{
  "num_hidden_layers": 9,
  "hidden_size": 128,
  "n_experts": 128,
  "experts_per_token": 4,
  "d_expert": 64,
  "d_shared_expert": 64,
  "hidden_act": "squared_leaky_relu",
  "moe_layers": [2, 3, 4, 5, 6, 7, 8],
  "router_score": "sigmoid",
  "normalize_top_k": true,
  "routed_scale": 2.0,
  "balance_loss": 0.00083,
  "balance_bias": true,
  "shared_expert_gate": true,
  "init_std_router": 0.0137,
  "lr_router": 0.00137,
  "vocab_size": 4096,
  "norm": "rmsnorm",
  "norm_eps": 1e-06,
  "tie_word_embeddings": "early",
  "optimizer": "soap_variant",
  "learning_rate": 0.00607,
  "beta1": 0.95,
  "beta2": 0.98,
  "batch_tokens": [32768, 65536],
  "max_seq_len": 2048,
  "train_tokens": 412400000,
  "max_steps": 8905,
  "dataset": "wikipedia_en"
}
Below are experts of layer 3 (counted from 0) of a mixture-of-experts language model. Rows are named router (the router's row for the expert), up (a neuron's input weights, with its number) and show model dimensions 0-127. Each number is 200 + 30 x the weight over its row's rms, rounded and kept within 0 to 999.
Before each expert's rows: "mostly gets" lists some tokens that are sent to it at least half of the time. This comes from a sample of Wikipedia text that the model never trained on.

# expert 33
mostly gets: "York ", "ota ", "ado ", "ville ", "oma ", "ester "
router,158,252,170,278,289,162,244,198,165,198,198,186,190,155,183,171,195,215,160,220,210,171,216,167,208,195,194,165,152,171,225,159,227,174,185,217,201,219,205,236,209,228,213,237,156,170,150,155,190,214,199,192,236,209,176,180,202,179,238,205,210,201,201,170,209,189,248,194,192,167,187,218,192,217,195,237,232,163,235,245,204,230,210,183,167,199,201,180,179,246,193,293,193,209,187,193,196,262,220,266,184,216,137,182,203,247,151,237,223,214,219,225,194,199,207,161,194,212,176,215,185,244,199,197,263,165,177,195
up0,169,216,228,219,209,247,172,174,178,139,163,189,192,197,155,182,187,234,176,206,150,188,229,158,164,238,226,208,205,160,238,222,224,154,150,213,179,226,238,190,190,172,131,181,166,227,195,181,216,176,210,173,251,201,178,176,202,150,228,223,256,221,215,195,267,165,211,171,158,192,202,182,185,206,154,151,194,210,131,165,168,206,185,212,197,229,211,194,218,144,187,174,212,199,193,216,231,198,163,210,180,178,152,184,209,228,208,188,188,218,210,217,180,170,220,230,218,203,247,305,212,170,229,186,195,222,259,216
up1,198,171,228,257,209,195,181,137,178,170,215,214,196,202,215,227,151,173,212,168,202,188,166,244,231,240,256,218,199,178,197,188,196,200,182,191,166,194,210,154,220,241,224,234,188,220,149,237,255,219,245,225,207,222,179,258,205,186,264,232,171,250,204,206,186,177,194,202,198,225,192,182,165,163,204,200,185,186,201,255,173,188,224,188,198,274,181,241,246,220,198,224,171,271,165,211,196,214,189,236,184,172,220,167,206,135,214,214,249,179,242,225,180,235,150,216,205,188,235,244,232,170,212,264,205,152,217,204
up2,212,258,202,174,234,231,178,198,231,234,199,225,191,212,238,191,191,162,149,218,217,214,170,183,184,199,211,207,214,234,187,212,235,222,257,183,147,169,200,241,167,231,243,174,200,244,139,209,231,148,185,203,202,185,181,208,156,182,275,206,182,184,208,175,147,212,241,223,208,186,227,243,253,233,154,203,257,190,222,178,175,186,220,177,222,143,203,185,242,248,220,173,206,186,241,213,210,205,240,242,235,228,163,183,170,220,208,253,250,175,256,197,165,236,211,193,219,272,185,209,197,216,177,185,242,212,195,184
up3,252,193,188,261,208,171,205,207,214,240,157,195,202,164,239,201,195,173,128,240,197,164,182,179,217,175,163,150,159,151,222,176,238,217,206,201,179,218,203,193,161,196,160,159,230,188,167,207,208,193,184,202,205,191,208,217,165,138,234,157,241,251,219,203,208,140,153,188,186,218,148,214,185,187,170,240,179,159,164,183,168,215,240,211,194,196,231,224,151,202,171,231,194,204,189,248,203,209,206,161,214,226,158,170,222,189,174,175,248,139,218,157,225,207,245,163,196,272,183,229,248,199,197,170,178,201,161,174
up4,243,158,203,202,198,199,168,219,219,148,216,190,172,194,217,219,194,219,162,212,170,179,183,217,173,107,163,260,158,174,199,233,241,188,202,214,161,207,251,182,231,199,201,192,171,189,170,229,248,190,199,259,191,196,175,225,192,227,195,188,216,190,218,255,205,165,215,233,156,253,216,178,232,246,143,186,206,194,141,207,234,179,239,129,185,183,206,173,195,262,180,188,243,173,227,239,225,187,190,192,210,216,191,199,140,155,215,241,203,196,171,161,220,180,183,157,133,224,240,204,202,235,157,207,186,210,202,186
up5,206,181,200,185,160,243,202,209,153,232,190,284,209,154,159,193,217,136,204,174,167,152,221,187,161,208,175,174,222,215,201,199,215,195,274,187,199,208,193,153,225,198,185,212,210,225,195,221,200,244,188,221,197,134,146,217,163,181,228,174,145,197,199,148,219,204,180,218,221,211,196,218,209,200,163,189,252,238,192,140,223,222,165,192,186,161,205,255,199,242,252,211,176,214,169,169,196,188,232,224,188,207,192,197,147,211,229,247,221,183,166,213,239,228,210,196,209,229,103,176,199,160,185,181,178,171,230,168
up6,159,209,201,162,191,197,185,144,208,202,174,195,155,278,212,200,115,215,200,154,201,208,200,162,245,244,171,161,217,267,176,227,193,266,191,222,167,204,189,176,222,179,191,146,266,189,186,179,213,147,200,179,158,170,198,249,180,175,180,212,218,224,248,204,187,175,212,194,256,183,258,160,262,162,243,162,183,174,207,164,212,202,193,189,216,191,199,225,181,224,223,203,178,232,161,204,203,163,158,204,211,191,171,192,228,223,163,191,185,243,178,214,177,207,210,223,206,204,201,240,194,153,229,173,186,141,182,225
up7,136,243,164,213,157,195,219,260,241,271,230,182,252,192,168,165,173,207,193,171,194,147,210,164,167,227,189,208,194,188,257,240,208,187,184,224,212,185,221,203,186,223,215,178,243,220,215,217,158,206,198,178,219,189,203,222,198,208,206,112,246,192,221,181,205,202,161,232,189,180,242,197,162,228,162,166,196,207,193,257,172,197,206,134,192,245,243,216,218,201,201,185,191,207,229,144,202,239,211,239,187,257,209,191,142,181,170,279,184,183,168,226,213,195,170,157,199,208,177,251,215,211,180,191,202,221,230,181

# expert 115
mostly gets: "September ", "November ", "October ", "April ", "February ", "July "
router,178,237,171,202,199,236,224,170,160,220,244,146,159,166,202,175,187,167,194,189,194,183,156,194,195,192,217,209,218,214,222,153,258,218,183,236,230,189,210,208,222,191,182,219,200,183,188,197,135,223,205,209,255,180,162,189,165,216,205,137,175,184,204,169,152,226,204,223,198,156,214,188,211,199,199,209,185,165,231,218,204,256,202,174,135,201,211,179,228,222,240,242,185,154,149,215,182,211,223,175,181,175,160,215,107,210,231,247,204,234,168,206,175,223,222,139,228,218,210,232,151,216,199,227,238,136,265,218
up0,198,241,195,220,218,244,245,218,145,183,239,198,178,195,145,251,237,170,216,142,182,205,225,249,220,179,218,177,193,233,250,264,225,241,148,188,168,195,193,201,186,190,198,210,158,264,209,230,243,234,213,205,213,178,220,198,179,267,205,204,173,216,195,173,157,196,249,179,203,130,224,210,225,203,173,186,216,202,213,192,248,196,161,196,174,215,212,141,226,209,170,220,191,187,220,152,237,220,205,140,202,236,215,248,164,171,154,264,169,174,204,218,207,228,208,200,213,242,223,241,214,192,178,223,212,174,244,219
up1,206,210,200,204,213,239,190,158,258,211,203,232,204,197,181,205,239,162,104,233,214,178,181,201,209,195,202,232,207,252,179,159,227,204,214,261,207,214,195,240,228,158,250,221,184,131,208,180,264,209,186,252,238,227,138,134,229,228,212,189,182,207,216,213,189,235,174,210,158,187,184,200,207,204,146,164,214,183,235,259,241,220,170,224,163,207,235,177,155,175,237,247,218,149,225,189,175,229,199,197,185,207,188,184,176,236,225,198,202,186,211,231,202,209,195,224,205,212,184,201,212,206,198,230,253,124,235,210
up2,148,227,219,218,232,191,217,241,221,202,211,189,179,211,236,197,203,210,194,225,181,238,190,185,222,203,202,186,247,177,201,228,160,195,260,177,193,195,186,212,203,213,173,177,183,238,174,191,180,208,193,191,138,227,149,174,118,185,197,196,218,205,227,204,187,207,188,277,217,222,200,175,182,230,108,225,259,163,183,185,220,196,182,183,209,162,241,163,235,196,196,206,210,223,168,197,221,237,214,209,261,186,243,140,169,210,169,254,216,260,212,254,200,232,220,235,235,201,198,173,226,271,217,215,171,203,178,136
up3,225,226,173,155,164,212,231,209,188,213,226,145,217,210,253,191,174,166,169,202,146,161,172,197,171,165,245,207,197,212,231,260,160,189,176,249,214,221,195,194,223,218,215,180,200,191,243,219,151,227,190,255,182,208,163,211,165,217,189,232,164,171,197,211,193,222,179,194,184,199,171,190,225,178,244,235,206,203,129,226,198,196,196,199,169,213,185,172,188,178,191,148,164,179,191,176,143,248,188,208,245,192,218,182,174,242,203,213,208,206,271,238,193,164,225,213,198,247,171,237,260,228,193,128,186,204,223,286
up4,160,276,192,237,234,173,225,196,182,208,267,231,208,209,228,196,208,176,202,234,213,241,193,106,208,213,168,194,250,165,189,222,192,164,193,173,186,167,217,226,187,244,225,165,145,181,215,197,187,182,172,202,239,190,181,216,165,176,174,160,164,232,220,193,117,188,202,268,154,236,221,215,196,180,251,187,232,190,186,191,207,168,213,216,176,176,198,191,181,204,179,196,148,197,187,146,181,205,183,158,206,260,175,203,184,282,219,187,160,178,166,186,197,212,207,177,161,197,215,231,220,159,215,224,208,247,176,199
up5,162,169,153,212,210,135,163,184,198,163,207,199,194,191,199,184,194,238,211,239,208,221,156,160,166,227,198,194,188,190,193,189,207,164,240,221,164,232,178,194,195,178,169,213,144,125,225,175,169,207,144,193,233,207,229,184,178,219,266,167,168,216,223,171,228,197,244,203,210,188,184,145,209,224,186,191,160,179,191,183,260,180,198,188,198,186,250,254,178,157,206,185,222,240,163,243,167,250,162,166,217,179,166,178,165,214,243,207,265,217,247,178,203,167,226,183,207,231,246,209,207,191,210,234,243,140,226,226
up6,235,182,206,150,243,215,209,174,174,218,179,184,184,237,237,170,210,216,211,187,280,207,186,182,189,225,221,179,233,180,155,164,233,143,202,214,165,239,143,206,185,186,224,143,209,258,175,155,207,247,209,174,158,204,214,242,196,222,203,192,159,205,168,174,203,198,247,266,189,187,166,151,150,176,181,184,211,160,211,212,202,228,224,198,201,161,195,165,189,183,175,208,175,190,217,235,235,207,192,223,147,169,156,253,187,240,239,197,211,279,215,219,215,234,205,198,208,217,256,237,173,165,162,210,211,239,173,173
up7,224,251,232,241,184,202,148,245,212,227,242,232,162,216,126,193,200,179,219,204,217,203,188,227,222,225,220,232,150,187,171,183,184,239,176,166,209,208,296,254,223,238,172,214,220,215,212,195,148,175,224,234,214,232,186,177,179,193,245,235,157,217,203,175,166,182,216,216,242,138,184,232,217,208,231,215,232,192,238,165,190,213,220,201,226,206,228,168,189,242,202,247,206,209,143,197,191,226,205,150,203,172,224,191,214,171,238,195,184,222,182,279,168,226,155,193,190,238,213,212,201,188,171,210,168,262,211,171

# expert 106
mostly gets: "si", "pri", "for", "without ", "By ", "by "
router,176,248,187,193,249,196,263,148,174,235,197,164,178,154,198,219,164,144,156,195,180,165,143,198,243,171,186,188,221,205,183,156,190,224,204,180,167,211,183,226,227,168,171,196,170,205,170,216,256,221,179,207,197,242,195,198,251,182,213,177,247,166,196,159,163,211,180,198,199,227,203,204,208,286,172,238,233,184,224,197,148,245,247,152,199,234,188,142,199,268,174,200,236,202,183,207,212,202,189,198,183,232,175,261,174,230,180,251,193,237,221,231,188,220,191,196,156,194,200,224,187,220,197,238,221,154,213,229
up0,190,245,168,215,213,150,169,172,115,170,230,237,188,190,170,196,208,200,234,175,219,204,144,212,201,172,179,193,172,205,177,212,178,205,171,215,194,209,246,181,145,217,145,219,189,160,203,217,271,152,160,168,191,205,164,174,177,257,195,161,228,191,232,172,215,253,156,153,165,253,220,191,242,246,202,221,245,165,225,246,192,248,240,221,234,197,209,208,152,197,211,201,198,171,232,196,202,213,226,152,160,149,195,240,177,225,146,223,188,224,158,201,222,216,191,208,175,158,237,193,216,209,219,177,185,199,190,202
up1,226,210,219,211,232,215,180,173,160,234,169,146,220,213,206,167,241,231,191,178,195,146,144,209,227,236,233,125,183,235,206,148,214,177,234,191,168,181,165,188,179,200,188,207,156,146,181,188,186,198,223,232,263,239,194,180,197,162,206,184,248,171,215,167,228,248,209,151,201,220,203,206,212,148,259,228,200,169,219,226,212,232,215,239,226,241,211,246,149,217,175,190,240,229,179,185,230,167,242,127,196,238,184,194,216,216,186,213,151,219,143,195,210,210,190,225,174,158,213,223,179,159,197,223,200,158,225,199
up2,181,192,186,185,195,159,183,200,223,223,211,159,218,153,200,194,143,134,203,200,199,209,169,217,182,209,177,240,169,193,189,149,165,235,214,224,174,180,223,218,164,193,175,195,189,200,155,246,231,206,199,229,239,237,178,163,208,225,219,99,177,133,210,180,204,212,207,215,211,184,177,215,244,261,151,236,149,227,212,220,178,168,196,189,230,161,204,163,212,227,254,183,209,213,157,167,170,207,231,179,212,219,246,225,192,163,190,228,209,215,260,228,233,237,172,231,225,230,141,179,240,230,204,241,236,179,162,215
up3,150,240,179,217,230,191,184,186,166,213,210,193,153,223,230,259,178,233,186,175,180,209,202,202,222,137,160,248,216,181,156,207,225,186,189,131,165,150,130,186,198,174,171,123,219,238,213,218,201,213,143,169,184,200,217,216,187,213,187,196,242,171,161,200,174,165,209,197,194,229,139,199,163,157,160,207,231,180,195,307,196,200,168,207,174,233,205,186,204,168,185,231,194,219,172,199,263,165,193,264,207,234,225,227,175,198,198,226,195,175,194,193,193,217,212,219,194,201,226,186,234,245,228,230,177,207,187,213
up4,158,223,209,181,208,186,216,233,202,196,177,223,223,181,198,202,188,249,224,213,211,252,230,184,259,108,127,180,230,166,194,175,234,165,196,206,164,222,166,182,193,241,206,228,249,189,205,178,194,247,182,210,209,220,220,194,214,188,239,207,168,180,264,207,192,153,244,164,193,155,255,198,228,166,145,210,184,236,210,182,250,173,173,149,167,209,226,180,197,209,197,158,228,241,198,259,257,152,219,232,228,187,151,174,199,234,207,208,253,213,197,170,206,186,179,139,218,208,202,178,215,193,224,216,238,215,186,177
up5,171,145,186,217,184,164,181,220,194,183,203,214,206,209,177,235,256,236,131,186,182,191,166,235,181,187,211,218,193,188,238,196,179,220,208,169,190,190,139,202,207,184,199,230,221,203,193,192,229,157,204,230,233,197,248,148,196,219,209,139,213,216,160,170,194,218,170,156,228,225,200,179,166,250,153,197,252,167,177,185,243,210,205,151,201,148,185,205,207,188,195,258,206,244,144,238,221,216,239,181,227,212,226,192,170,183,165,174,160,244,210,284,180,178,204,151,177,179,174,227,179,216,150,225,216,171,231,266
up6,232,212,218,162,199,227,196,192,221,200,171,207,179,212,212,181,162,149,260,171,184,264,192,191,226,166,230,197,221,173,203,218,179,194,184,231,222,200,171,197,215,188,221,229,203,146,228,131,231,201,192,176,185,269,191,226,249,179,217,199,179,128,247,182,186,253,209,204,218,173,169,229,182,204,176,254,227,218,203,161,167,273,155,197,179,232,238,198,201,178,254,193,219,230,233,201,174,167,195,169,211,209,190,175,179,206,153,246,210,227,242,233,164,155,192,187,194,110,225,243,197,171,226,234,198,171,222,190
up7,234,192,176,178,184,238,172,213,195,251,241,259,211,184,148,202,180,223,168,155,129,162,187,206,157,262,201,173,229,175,237,192,154,190,238,201,178,204,232,177,232,152,145,153,239,159,165,183,224,189,151,206,184,254,180,168,187,185,244,224,204,228,182,246,185,255,224,180,189,219,207,194,205,154,204,263,182,220,196,203,186,216,205,159,183,231,199,207,188,236,160,194,224,221,218,253,153,203,179,206,184,206,211,251,172,192,251,193,214,174,200,157,234,192,184,229,233,248,211,214,200,200,225,194,244,167,166,241

# expert 80
mostly gets: "201", "200", "202", "199", "198", "197"
router,207,233,166,209,232,243,202,159,218,174,221,155,155,147,181,229,197,117,221,156,223,213,178,194,170,185,229,180,180,167,217,149,242,190,185,256,210,209,174,221,195,217,146,192,207,182,192,208,192,179,217,209,213,219,187,215,189,231,228,206,236,209,165,170,148,259,209,200,182,178,209,233,226,212,202,181,177,155,231,202,173,231,156,148,163,210,241,188,241,260,208,243,193,188,203,247,204,217,171,242,176,179,176,214,81,211,226,190,170,168,213,188,181,191,185,171,221,220,205,241,172,226,229,212,231,170,215,239
up0,165,190,222,185,201,190,222,179,230,172,205,219,256,181,234,207,168,206,224,224,165,248,224,232,220,169,158,173,231,248,178,163,206,231,124,219,225,191,207,197,198,192,182,193,159,223,205,175,157,133,181,220,172,195,276,188,161,181,156,153,213,177,223,214,209,212,186,180,180,227,222,192,240,179,241,190,259,189,167,187,197,191,223,166,208,206,250,202,157,205,216,133,193,186,227,185,184,152,164,218,227,183,170,221,157,177,222,204,221,243,265,193,146,204,231,220,244,275,159,211,238,225,216,175,217,214,191,202
up1,233,222,196,207,154,217,173,195,196,239,245,139,230,181,140,175,188,169,196,171,189,203,191,167,211,198,158,229,168,186,274,224,176,187,193,183,222,216,167,208,198,166,173,196,140,225,287,191,177,167,235,211,163,194,207,192,192,175,210,227,181,192,207,255,189,217,204,162,208,156,206,269,154,197,195,157,184,165,205,243,191,266,205,169,186,159,175,159,176,200,205,145,217,249,196,239,194,135,165,217,186,227,163,137,219,249,238,200,246,206,185,222,199,205,201,219,200,246,215,206,174,220,197,232,193,187,201,194
up2,156,187,176,217,232,212,183,209,266,228,267,188,235,238,198,186,213,178,182,176,157,205,171,189,214,194,251,196,191,184,216,170,166,130,254,141,206,122,174,213,205,255,186,195,214,247,197,202,185,199,247,190,195,163,170,172,276,200,131,150,209,219,189,178,218,237,214,235,184,214,176,227,187,229,170,200,196,188,217,164,249,221,235,187,177,223,191,225,190,211,208,214,193,148,214,162,204,182,190,218,178,194,203,190,134,235,176,182,204,157,231,236,199,212,160,244,210,206,185,216,208,179,249,276,190,201,209,188
up3,190,285,175,222,180,247,146,215,236,233,217,208,225,168,169,221,221,185,265,166,175,196,192,197,181,142,218,210,237,180,202,186,184,209,213,182,224,231,215,214,190,179,178,140,228,157,206,170,186,125,184,179,252,232,218,199,192,196,184,216,214,206,210,171,170,203,238,242,197,179,137,214,228,202,162,220,155,195,197,207,211,206,174,130,174,166,249,213,213,232,184,218,224,201,165,176,140,210,232,151,184,203,255,192,182,198,178,209,193,146,208,176,210,151,199,158,212,211,202,226,195,256,199,254,236,244,168,230
up4,201,249,189,179,215,254,177,162,176,248,242,165,187,178,180,186,254,158,180,192,245,213,261,216,217,180,258,194,250,182,270,168,245,168,197,239,163,180,166,219,187,198,139,175,214,182,182,188,219,192,187,194,186,215,180,121,194,241,218,236,222,210,234,208,195,209,167,243,220,216,213,187,189,158,217,188,159,197,231,197,155,210,166,228,134,217,196,234,199,237,217,188,193,189,216,177,170,215,217,193,171,188,235,175,178,206,140,191,199,213,158,190,227,194,209,244,211,206,223,173,175,197,171,231,272,141,153,190
up5,176,212,233,209,244,182,189,231,261,192,229,199,182,158,215,213,196,151,227,255,223,169,157,185,139,172,198,178,188,188,200,177,191,168,119,230,246,221,150,187,176,205,204,219,196,202,162,164,190,165,239,216,180,168,252,159,185,174,208,169,143,230,183,168,224,216,237,256,193,207,210,216,164,154,196,166,167,201,168,139,187,262,163,183,202,178,230,181,219,253,203,232,182,226,239,240,211,220,206,216,161,188,182,203,196,226,202,181,152,214,198,202,174,158,160,190,158,149,229,220,225,218,157,218,223,227,200,227
up6,194,187,219,181,256,206,268,156,190,167,203,243,199,208,185,185,210,218,278,237,174,183,194,240,152,209,213,218,237,243,226,184,222,216,212,209,184,155,184,168,187,288,225,231,150,236,201,170,209,196,163,195,215,216,236,180,200,211,193,155,168,200,205,195,190,209,192,217,177,233,221,187,232,185,218,180,205,180,194,190,134,170,237,156,159,198,154,223,203,203,261,209,196,187,256,231,186,205,180,194,191,216,255,244,200,184,154,187,252,259,207,198,243,192,177,161,164,212,191,266,168,225,187,264,209,223,221,197
up7,257,194,205,151,182,191,171,206,254,221,238,158,206,135,176,168,176,159,150,173,179,145,163,186,244,184,227,193,258,175,195,195,189,166,202,207,226,152,144,222,176,208,202,184,218,199,203,146,179,206,232,156,157,167,228,210,217,202,149,153,199,164,193,174,180,208,214,237,174,205,205,218,203,186,204,185,204,202,241,189,228,144,260,175,200,149,233,191,235,237,238,160,205,203,239,225,218,165,218,226,210,232,212,233,177,236,226,237,194,164,185,226,216,188,202,182,205,171,210,199,232,253,256,202,143,227,226,149

# expert 81
mostly gets: "09", "07", "96", "05", "87", "08"
router,212,247,211,229,195,209,248,145,192,222,210,177,181,181,227,165,185,244,214,173,209,156,179,195,189,199,194,166,188,200,245,86,211,225,155,199,234,195,236,223,279,233,142,211,204,156,151,190,184,190,240,221,199,144,143,217,170,169,253,185,242,183,211,168,191,215,204,191,195,184,227,247,197,205,252,183,199,147,253,197,180,215,241,155,185,186,201,230,205,244,188,211,211,209,200,161,213,205,211,206,200,166,177,206,167,236,190,220,218,163,214,191,209,250,195,150,190,235,174,265,198,204,204,223,192,196,196,241
up0,233,166,148,203,216,195,184,152,202,229,180,173,208,229,184,226,195,177,183,188,250,147,199,191,171,190,211,205,165,178,171,217,193,175,167,208,191,139,233,253,176,152,219,200,250,187,228,196,168,175,190,132,179,201,250,193,187,206,264,190,209,191,166,180,135,139,239,140,195,197,197,206,170,237,215,247,209,224,212,243,164,149,198,190,237,244,245,193,216,190,139,176,217,218,184,184,246,145,168,184,217,160,177,223,181,197,176,189,227,256,198,202,215,201,203,173,176,176,173,196,160,227,196,199,280,204,200,202
up1,247,208,241,171,247,173,296,187,238,185,170,178,204,177,161,191,236,232,241,160,186,169,168,255,202,180,163,213,178,163,223,213,248,199,231,256,223,174,232,216,185,181,154,230,210,180,228,214,177,163,196,230,202,184,162,217,171,177,160,205,199,162,212,157,174,178,204,207,183,206,202,200,177,246,259,200,203,183,177,152,198,224,248,194,127,130,190,195,211,233,221,211,178,181,253,134,192,173,214,249,194,185,183,190,214,179,202,243,237,225,169,161,197,201,189,211,220,221,167,207,224,212,170,193,194,208,259,203
up2,197,199,164,142,177,160,235,147,160,202,207,197,169,208,191,228,199,196,156,171,222,179,219,260,168,214,152,220,180,225,209,220,227,169,208,173,203,183,246,175,221,224,225,221,149,225,279,230,177,195,181,206,158,250,141,168,191,199,218,221,208,202,171,204,162,208,209,193,210,199,154,212,163,147,142,183,254,168,229,227,173,196,202,196,229,201,193,216,206,198,239,236,274,214,197,238,211,158,183,188,190,203,261,242,215,179,222,182,202,212,166,180,220,150,150,226,165,213,175,260,165,181,153,220,204,227,182,233
up3,199,265,208,212,133,206,206,176,195,201,173,203,216,235,166,233,177,177,185,226,256,210,185,245,185,178,223,191,185,220,213,202,161,211,175,207,218,194,181,186,212,179,193,200,185,143,150,167,165,196,279,192,241,111,181,210,153,155,205,142,180,215,238,174,236,162,220,202,245,113,193,209,237,187,202,191,219,245,228,228,215,204,182,177,248,217,218,219,184,181,183,219,169,180,208,153,192,248,221,242,172,176,179,196,194,200,160,230,244,217,154,204,166,208,218,190,181,223,163,181,240,217,211,257,202,206,232,229
up4,180,176,167,190,203,191,180,202,169,215,229,223,248,161,171,185,208,197,155,212,236,242,236,178,182,155,189,201,163,174,164,188,188,198,212,190,169,212,209,225,232,199,170,199,192,212,190,166,181,176,177,170,209,183,233,160,211,179,214,155,216,167,190,239,195,223,224,204,248,204,134,170,217,163,138,174,164,157,182,207,198,168,157,176,152,184,200,245,212,149,281,218,161,241,166,180,179,180,224,215,146,159,237,210,218,188,264,230,220,213,213,166,217,217,152,253,139,265,201,193,193,244,224,210,182,183,193,157
up5,159,171,195,200,194,190,207,180,234,165,186,242,189,199,200,205,138,196,188,205,240,197,214,187,179,189,139,185,242,212,189,191,205,201,179,189,195,219,199,180,210,172,161,259,187,176,165,188,125,210,210,221,194,153,219,215,184,171,232,239,170,113,191,175,217,172,182,215,231,175,188,196,213,165,190,167,223,208,210,209,208,247,245,177,210,189,167,189,189,274,212,225,210,154,201,215,213,130,195,226,175,236,230,189,183,149,221,218,255,210,192,173,128,243,168,158,161,191,221,190,235,232,194,182,204,239,155,288
up6,257,215,203,205,232,182,215,175,230,210,232,203,197,195,247,162,220,186,186,206,238,139,206,253,209,259,227,168,236,242,226,188,216,257,211,235,162,218,171,181,225,166,159,186,180,240,230,198,185,238,222,225,174,192,158,234,136,204,205,194,225,221,206,139,228,215,190,187,215,221,277,165,133,199,169,200,235,160,253,205,182,185,207,182,175,201,207,225,202,243,195,208,211,231,179,166,223,162,215,228,246,182,180,214,217,143,173,236,171,190,214,172,206,166,229,192,190,220,196,254,128,195,241,234,187,236,219,193
up7,219,198,178,219,158,268,248,180,225,169,209,174,168,243,208,217,163,216,195,183,163,177,194,182,185,139,197,185,177,170,199,209,214,219,175,204,206,161,230,185,255,195,220,179,179,173,271,234,209,211,199,215,236,160,193,168,252,149,232,208,174,193,184,181,173,260,187,135,188,191,183,194,182,170,216,164,212,233,170,178,101,192,155,178,183,209,183,226,253,183,151,202,216,171,210,179,206,241,246,210,208,153,176,203,232,212,165,221,241,202,197,169,181,148,231,193,202,177,185,148,188,234,142,222,181,191,186,234

# expert 69
mostly gets: "ald ", "ston ", "bert ", "ris ", "lie ", "ton "
router,180,219,150,217,296,144,240,213,155,200,215,159,170,189,213,177,191,196,173,210,188,183,218,201,175,186,202,151,135,185,207,140,205,184,185,196,167,227,183,191,203,226,188,233,218,197,151,145,193,238,175,197,235,195,186,175,237,197,215,186,211,173,214,197,186,219,252,237,194,183,209,231,189,224,199,171,176,191,258,208,179,219,211,180,156,233,171,171,208,296,240,219,228,210,173,199,150,246,191,262,163,218,179,193,211,247,239,260,196,219,197,205,180,189,210,188,222,232,210,218,189,239,207,232,259,174,252,200
up0,188,205,159,188,199,213,186,218,149,189,212,191,228,222,252,249,193,182,214,218,222,183,205,187,246,244,245,160,136,137,207,179,185,233,211,127,186,233,181,231,169,279,203,176,211,148,225,228,199,221,176,206,192,139,217,230,209,243,228,180,166,198,179,225,216,174,190,212,179,187,209,180,225,244,243,215,175,193,230,207,209,158,148,175,182,178,230,212,179,257,256,212,195,220,255,186,168,223,240,223,141,164,204,233,230,192,189,194,182,216,240,182,197,141,194,175,226,231,196,221,241,197,237,216,193,169,235,234
up1,228,196,166,191,246,181,219,150,164,177,194,185,189,193,186,186,179,202,155,211,219,231,232,189,158,258,145,250,174,212,216,200,184,159,208,233,171,233,171,217,224,238,213,198,195,196,162,208,242,280,187,240,194,224,118,154,210,213,173,173,205,181,231,169,185,206,241,175,230,194,207,269,210,189,206,186,214,238,184,181,195,188,210,170,191,210,175,183,184,252,201,204,196,217,188,189,173,221,180,250,220,203,211,223,159,195,268,203,183,189,173,191,160,174,167,222,222,230,216,202,236,207,209,210,273,107,263,220
up2,178,199,242,270,217,209,265,225,218,239,193,164,202,199,214,205,146,219,180,213,185,237,250,221,150,238,213,177,176,168,191,166,260,177,164,213,188,187,265,185,190,212,200,251,174,164,220,234,230,220,206,208,183,247,216,197,251,228,217,200,214,217,232,263,171,209,235,180,188,183,286,187,214,228,174,184,170,160,209,202,183,230,258,176,198,195,182,186,170,203,176,198,184,195,152,206,177,202,163,166,229,194,143,223,176,229,243,192,206,255,188,177,154,184,144,218,201,186,193,148,204,189,195,211,212,193,264,227
up3,198,217,211,227,220,219,179,217,198,194,202,134,140,189,195,164,218,166,177,268,229,162,169,212,237,174,249,184,224,247,228,196,197,175,176,160,194,221,178,191,227,229,209,185,214,235,202,195,233,172,226,173,208,161,190,213,220,204,198,167,200,155,141,171,192,125,175,201,175,161,211,188,213,171,200,204,177,134,235,256,222,255,166,192,158,174,196,151,190,252,214,232,217,210,218,146,201,270,184,224,194,139,181,201,190,200,174,178,276,207,205,193,221,203,226,178,232,176,137,161,158,197,219,199,204,226,196,210
up4,234,198,212,201,181,237,254,175,223,154,235,181,208,210,205,197,202,164,156,177,210,234,234,205,167,200,155,218,194,228,188,269,204,163,229,154,223,149,184,195,222,255,164,228,222,180,197,195,196,220,176,252,239,242,159,186,201,182,199,262,187,176,218,244,159,246,169,217,230,233,215,216,207,211,211,178,210,202,242,231,229,187,165,194,171,204,262,221,205,246,213,180,204,177,167,167,162,237,238,239,177,187,155,182,217,203,201,245,167,179,192,215,184,255,184,204,192,206,141,174,201,172,233,179,265,251,251,154
up5,204,172,196,253,226,190,200,219,153,173,192,165,174,155,175,187,186,191,235,179,167,161,198,206,268,230,235,177,144,212,230,165,250,226,211,219,181,206,203,225,200,202,157,175,182,216,209,173,164,179,216,216,207,170,216,192,214,162,202,135,246,155,211,163,223,235,238,205,205,173,158,153,225,199,171,217,189,273,247,238,198,204,233,196,234,180,176,166,217,178,233,164,183,205,202,196,190,169,236,146,180,203,135,247,259,186,179,135,202,209,230,153,179,184,215,238,152,195,240,203,223,148,173,201,231,211,194,199
up6,200,185,175,217,214,197,213,208,177,212,221,229,163,174,188,152,159,206,207,200,193,208,226,193,133,188,194,148,191,176,161,176,136,174,229,167,250,233,189,202,188,156,205,201,190,169,184,160,185,187,159,197,200,220,195,191,192,228,189,188,193,197,163,160,137,172,199,255,199,224,209,176,170,216,124,194,212,214,238,211,246,231,201,208,179,219,189,248,185,289,238,205,260,189,208,167,156,175,208,190,176,266,152,183,246,208,203,213,185,167,148,212,212,153,228,198,200,207,137,166,189,236,234,181,232,213,259,173
up7,219,209,180,184,223,198,181,193,184,242,197,173,143,185,201,200,194,155,215,205,175,191,226,204,135,219,183,238,172,193,145,162,182,187,140,203,162,212,183,219,203,261,227,224,162,212,225,193,244,236,167,248,201,219,184,202,237,184,194,247,215,218,191,167,190,226,218,205,215,222,207,228,122,172,148,158,186,234,233,258,188,183,193,213,158,196,165,207,212,299,186,176,246,214,190,238,173,227,256,252,201,224,147,183,212,225,204,244,245,206,206,188,210,167,181,203,195,217,143,202,218,251,182,161,206,213,211,229